Experts of a small language model.
Size: 8 layers, width 192.
Experts: 16 experts in each of 8 layers, 416 SwiGLU neurons an expert, 1 pick a token.
Training: a variant of SOAP for the experts, 539M tokens, 4114 steps.
Below are experts of layer 3 (counted from 0) of a mixture-of-experts language model. Rows are named router (the router's row for the expert), gate (a neuron's input weights, with its number), up (a neuron's input weights, with its number) and show model dimensions 0-191. Each number is 200 + 20 x the weight over its row's rms, rounded and kept within 0 to 999.
After each expert's rows: a language model's description of what the expert responds to; "mostly gets" lists some tokens that are sent to it at least half of the time. This comes from a sample of Wikipedia text that the model never trained on.

# expert 3
router,207,226,197,189,185,221,230,184,199,237,193,209,167,194,195,226,180,213,213,229,206,177,189,190,168,202,181,208,170,184,195,218,209,205,234,224,218,239,146,234,219,193,188,189,219,234,181,213,205,185,183,220,200,213,164,221,214,180,220,240,164,222,208,190,231,228,196,192,199,218,197,205,163,194,224,186,196,225,208,191,182,249,201,182,219,171,200,196,209,227,224,215,186,182,205,214,186,182,207,181,221,190,180,247,233,178,217,196,193,233,196,222,229,203,244,210,187,218,193,189,190,181,229,174,192,172,183,214,211,195,188,207,196,169,187,182,223,175,214,207,207,191,242,200,173,188,202,216,211,224,204,220,205,203,209,199,204,208,201,153,165,206,196,222,232,236,215,223,192,184,206,202,193,177,231,210,167,202,204,184,217,211,198,170,224,189,191,203,190,222,184,226
gate0,221,170,164,214,205,199,201,169,196,196,204,238,211,218,205,221,183,230,192,227,219,183,207,190,167,192,203,178,223,181,207,180,208,200,191,215,205,227,240,192,196,187,206,175,180,214,193,218,195,208,191,211,209,195,172,232,205,202,211,190,220,180,221,205,194,211,194,189,163,189,170,232,168,169,231,202,218,173,228,211,204,191,184,200,180,198,165,201,207,201,193,196,256,173,266,230,211,228,217,195,200,193,191,169,208,193,190,214,175,203,170,194,178,163,190,205,199,207,219,218,216,241,237,198,172,188,196,201,227,240,225,181,201,208,214,241,190,197,177,187,211,228,183,240,168,201,208,190,176,203,190,189,166,176,197,231,181,201,196,211,224,199,224,211,167,201,206,230,168,165,217,216,162,180,228,198,199,198,184,213,193,197,200,195,204,219,209,180,207,215,218,223
up0,201,222,210,213,215,197,180,237,205,183,225,209,168,199,192,194,201,220,197,199,216,199,243,173,175,186,212,207,225,219,182,230,202,215,205,212,148,202,189,234,211,232,183,217,221,223,169,196,197,219,188,198,212,189,189,191,167,195,241,219,203,195,172,191,200,173,191,192,195,191,191,194,181,164,219,179,216,220,227,199,198,238,210,226,183,209,202,190,209,207,183,201,163,180,196,156,225,174,223,154,199,221,200,205,215,168,193,171,210,166,185,163,206,206,210,205,223,220,213,170,238,181,186,208,233,180,205,190,181,185,192,207,191,230,194,167,208,232,199,182,232,212,197,195,230,193,202,187,178,220,208,216,212,195,217,220,191,215,218,212,204,197,202,174,212,201,248,188,225,229,156,209,197,206,189,223,195,219,190,205,242,173,175,175,152,184,182,202,199,235,201,186
Description: Foreign name endings. Syllable pieces, often final, of non-English personal and place names in cast lists, sports results and rosters, such as Prajak-ta, Zagre-b, Karachali-ou.
mostly gets: " Oblast", " Khan", "ć", " Buddh", " Rica", "cia"

# expert 5
router,141,201,207,163,219,194,227,215,224,192,183,188,217,191,190,198,197,213,225,236,222,189,167,216,201,219,222,180,227,193,197,215,217,199,220,184,196,173,202,200,238,170,220,190,217,204,231,202,170,172,205,182,222,222,193,200,184,200,242,191,219,196,223,182,191,201,217,228,195,163,215,184,196,240,232,171,215,233,201,213,184,200,217,184,215,179,184,216,203,201,197,186,199,208,186,180,201,197,195,184,216,235,243,210,224,204,201,165,219,170,229,219,222,176,204,210,204,195,199,218,181,193,192,212,192,247,241,217,176,178,180,190,214,175,201,224,185,211,193,208,195,177,184,167,183,199,196,181,228,233,183,205,198,230,206,191,206,218,175,209,241,212,193,193,166,213,193,185,190,169,212,165,191,210,206,215,190,188,253,199,180,226,191,185,206,180,207,173,176,164,193,232
gate7,224,187,183,208,190,223,197,172,184,217,209,193,202,181,203,200,205,214,195,210,178,160,177,274,199,219,177,218,196,209,219,211,188,190,208,222,195,227,206,220,186,199,227,223,180,224,209,164,164,230,191,199,174,237,178,209,196,188,203,216,233,191,224,188,222,222,197,202,207,218,214,248,196,213,226,175,195,211,182,201,211,195,201,165,186,240,198,178,216,203,197,186,199,226,220,169,200,220,191,199,212,212,207,175,189,218,221,169,226,203,164,214,175,226,198,195,223,150,194,199,209,200,233,243,193,195,218,173,217,182,182,219,200,202,211,215,194,204,166,225,216,194,204,186,196,181,210,183,186,200,232,187,192,208,252,222,201,195,186,149,175,172,208,202,214,204,176,228,209,182,210,178,152,214,187,201,220,156,220,186,204,197,226,184,206,200,208,174,197,200,203,221
up7,199,195,210,196,191,207,236,229,231,220,151,213,170,210,194,217,193,185,188,184,195,182,221,199,200,196,208,204,190,172,227,237,173,204,219,200,183,228,222,214,170,212,198,186,201,191,207,199,197,206,206,164,214,203,169,179,222,186,198,198,157,203,172,170,190,178,250,215,193,204,232,143,223,202,188,221,203,213,191,167,227,183,205,199,219,191,216,169,190,205,212,231,243,207,211,182,186,184,224,166,231,193,183,205,198,199,188,240,188,191,205,178,242,217,206,191,197,224,207,179,202,170,234,215,209,201,194,200,173,201,197,188,201,173,196,190,201,224,182,196,207,218,183,194,194,199,205,212,227,220,208,192,171,180,214,204,204,159,201,173,182,233,200,187,195,231,228,161,185,219,211,231,209,184,209,223,186,226,199,210,211,206,170,205,208,244,209,259,180,174,204,210
Description: Headings and numerals. The equals signs that open section headings after blank lines, plus list dashes, digits in statistics and year ranges, and commas after dates.
mostly gets: " politician", "=", " Joseph", " Bl", " conf", " rev"

# expert 15
router,168,206,203,226,223,217,202,197,189,197,176,192,205,200,177,192,182,204,226,170,214,198,239,210,211,173,221,194,175,204,208,216,199,222,205,213,227,216,168,210,219,184,189,228,178,207,207,215,205,166,175,188,179,207,188,191,183,197,186,182,200,184,240,204,191,185,196,198,207,154,201,214,183,157,190,212,241,180,191,206,199,169,210,171,225,195,220,200,204,181,228,246,234,221,184,186,188,234,147,208,198,189,183,182,216,171,226,171,165,204,240,165,180,217,203,225,218,185,195,194,232,207,229,213,184,206,176,211,229,235,180,204,175,212,229,220,214,184,220,194,202,191,179,204,212,216,226,169,204,172,209,231,213,204,210,253,204,221,182,214,194,184,191,177,218,210,186,169,205,193,198,201,223,221,216,209,216,172,152,193,184,218,226,186,180,212,180,194,190,199,218,198
gate1,215,219,200,185,199,206,204,228,183,201,213,208,212,238,218,206,181,221,172,216,206,224,164,226,190,177,219,220,205,212,222,205,203,189,221,186,206,164,193,203,207,165,171,195,182,271,184,189,218,220,168,201,181,207,198,216,196,192,185,193,209,200,189,211,203,177,158,198,168,143,210,194,217,172,210,178,179,199,198,191,234,194,202,172,172,204,202,171,203,178,214,192,177,232,177,219,214,224,237,181,223,180,239,215,177,219,225,227,221,221,165,197,198,172,210,183,166,197,186,176,194,180,201,210,170,218,185,187,166,185,203,225,211,214,197,202,206,214,180,208,199,185,191,169,211,179,202,196,166,215,219,169,161,217,220,207,222,219,256,179,196,198,163,227,225,221,187,201,190,194,183,180,207,197,225,200,179,214,198,174,191,222,205,195,211,200,215,221,199,205,214,175
up1,220,204,191,208,202,228,210,207,188,201,218,202,166,226,227,226,176,196,193,181,157,227,204,219,187,182,156,195,182,205,231,197,205,206,206,199,196,168,168,203,204,204,148,194,187,219,230,228,225,223,211,211,186,238,197,213,193,223,213,241,166,156,193,183,216,173,201,181,192,159,203,163,202,212,176,205,209,221,199,199,219,212,204,195,185,196,217,206,189,167,195,208,208,218,231,209,213,215,209,202,174,162,208,159,207,194,203,226,222,227,180,177,226,180,216,205,178,198,203,193,190,206,204,176,202,194,183,210,223,163,166,184,231,197,187,197,209,219,209,222,185,216,152,207,212,202,194,195,208,193,209,219,177,219,179,195,229,227,202,189,200,248,206,216,187,205,225,190,180,258,212,204,205,177,174,162,182,230,177,196,182,230,226,197,211,204,184,218,210,182,178,211
Description: Coordinates and figures. Geographic coordinate symbols, degree, minute and second marks, N and W, decimals, census percentages, and punctuation in numeric table cells.
mostly gets: "′", "°", "″", " Coordinates", " census", "Population"

# expert 9
router,211,205,189,219,206,187,161,199,202,182,214,238,190,184,176,197,217,197,183,208,200,226,185,202,228,207,196,209,206,211,200,225,200,196,200,188,192,209,204,175,190,208,151,201,199,165,180,206,173,231,202,196,252,210,246,217,181,242,197,173,198,232,167,203,189,217,249,209,197,185,185,192,241,203,164,212,228,175,203,184,200,221,187,208,199,173,220,218,158,197,186,188,195,222,203,208,226,211,228,229,190,250,214,182,187,179,185,189,203,188,175,217,208,180,200,200,218,207,180,202,206,219,171,214,220,248,195,184,186,245,200,187,189,201,198,199,188,198,227,199,210,207,235,224,182,193,225,192,147,199,217,200,218,148,178,193,225,218,195,204,205,197,187,219,171,211,213,203,208,200,191,192,211,183,229,189,178,223,183,200,222,217,195,235,201,166,194,194,224,232,230,176
gate10,229,168,195,222,225,183,213,184,213,220,224,228,196,179,221,192,207,188,205,213,198,188,191,161,195,159,191,243,208,180,202,206,172,202,191,201,197,178,200,178,216,197,156,218,181,234,168,194,229,206,207,218,194,196,222,202,180,213,206,210,187,229,216,171,191,215,185,197,199,197,180,162,191,146,230,178,219,193,214,188,209,176,207,194,224,210,219,176,192,202,166,201,192,199,191,231,186,202,226,200,207,195,216,202,212,193,211,193,182,206,205,201,182,195,207,193,238,224,180,171,190,199,242,164,224,181,156,242,238,185,186,208,217,190,209,202,204,183,197,173,214,191,196,206,210,208,207,200,240,239,216,178,189,162,189,192,227,244,160,172,227,189,263,201,184,214,236,212,177,204,211,185,190,215,182,208,199,236,220,208,183,225,216,203,205,212,197,180,191,203,210,195
up10,231,187,201,207,178,171,193,158,195,204,188,200,230,184,208,238,196,230,177,205,168,205,224,213,175,208,232,198,222,198,187,190,155,207,210,171,191,164,219,214,222,204,183,231,219,221,195,165,172,215,238,230,188,221,217,195,172,237,195,207,186,206,218,189,208,179,171,180,192,195,204,180,210,190,230,186,195,207,190,182,201,231,195,210,191,190,165,235,202,227,174,180,216,195,191,164,222,213,186,217,207,221,230,214,219,178,207,193,174,217,189,210,197,142,194,205,189,218,215,199,214,217,189,223,182,217,192,264,218,175,170,171,224,176,203,203,206,231,189,177,196,218,206,176,199,204,199,179,226,186,204,187,213,164,211,226,163,191,182,214,196,226,166,178,197,214,214,192,169,216,192,188,162,203,203,200,200,228,173,197,185,191,187,211,209,195,178,218,178,215,193,216
Description: Table and list punctuation. Hyphens and pipes in tables and lists (especially election results), plus pieces of words and prefixes such as un-, not, En-t-ries.
mostly gets: " not", "Te", "pre", " uns", "As", "Member"

# expert 2
router,168,203,234,201,202,204,187,162,164,165,219,215,205,174,224,189,175,216,199,170,210,185,188,188,202,201,168,216,209,195,181,179,225,167,182,200,210,150,214,187,200,193,215,196,196,168,205,201,162,190,191,241,187,180,211,157,179,204,202,210,210,206,216,172,206,197,191,159,192,172,189,201,195,195,226,211,242,226,195,204,202,250,203,176,196,186,209,189,218,201,172,196,183,187,203,226,212,228,204,247,197,206,188,201,195,228,191,168,182,225,209,173,221,209,228,182,245,211,196,214,166,201,202,223,169,202,207,205,188,191,188,217,211,197,183,203,228,193,279,220,204,181,217,218,194,197,216,171,205,183,186,205,187,209,199,220,238,212,178,181,166,182,195,215,205,228,196,196,186,201,214,192,227,225,157,179,170,194,171,174,192,204,204,201,201,186,184,199,188,202,205,190
gate0,221,181,187,211,202,166,203,214,200,235,177,211,222,205,221,209,200,201,197,226,205,187,186,203,200,213,178,146,200,194,174,217,184,257,191,198,184,200,192,200,188,173,241,175,215,211,211,183,210,179,207,148,244,186,211,182,212,186,185,209,173,205,193,185,192,215,173,181,203,215,176,176,209,240,213,168,187,190,197,201,192,151,195,209,222,225,177,231,214,214,190,185,199,190,176,175,164,192,181,198,208,202,171,194,186,200,161,172,223,153,209,186,181,178,162,176,209,181,204,204,216,187,248,208,170,210,206,203,241,181,188,172,232,210,204,237,213,221,185,200,199,210,192,197,189,191,220,215,221,218,173,196,219,214,216,217,167,196,181,202,203,206,209,214,180,190,199,207,235,184,209,173,200,209,210,203,214,183,203,155,214,191,200,197,196,189,207,188,161,234,186,166
up0,216,176,224,190,209,155,175,234,194,200,195,210,183,216,206,215,208,182,205,190,191,189,187,203,181,203,207,164,204,182,201,222,193,243,187,193,162,195,215,209,222,174,182,214,207,177,181,201,163,190,183,169,215,201,200,190,232,174,192,224,180,211,201,177,204,216,189,203,173,199,182,189,178,215,226,133,192,187,214,187,165,188,179,224,201,175,187,210,221,219,187,172,184,130,195,197,201,211,182,220,208,207,186,195,237,188,199,180,240,196,215,182,168,181,165,166,207,195,199,145,216,191,221,236,207,223,205,190,201,228,182,210,196,212,213,238,202,219,192,168,222,193,206,182,203,185,148,175,207,181,176,215,206,203,220,204,198,215,172,216,177,215,215,218,180,193,197,190,229,163,205,197,194,189,225,172,212,228,220,187,205,198,215,199,197,181,197,177,200,209,233,204
Description: Months and years. Month names and years in dates, especially after in or Born, as in died in November 2018, January 14, 1936.
mostly gets: " July", " March", " December", " November", " January", " June"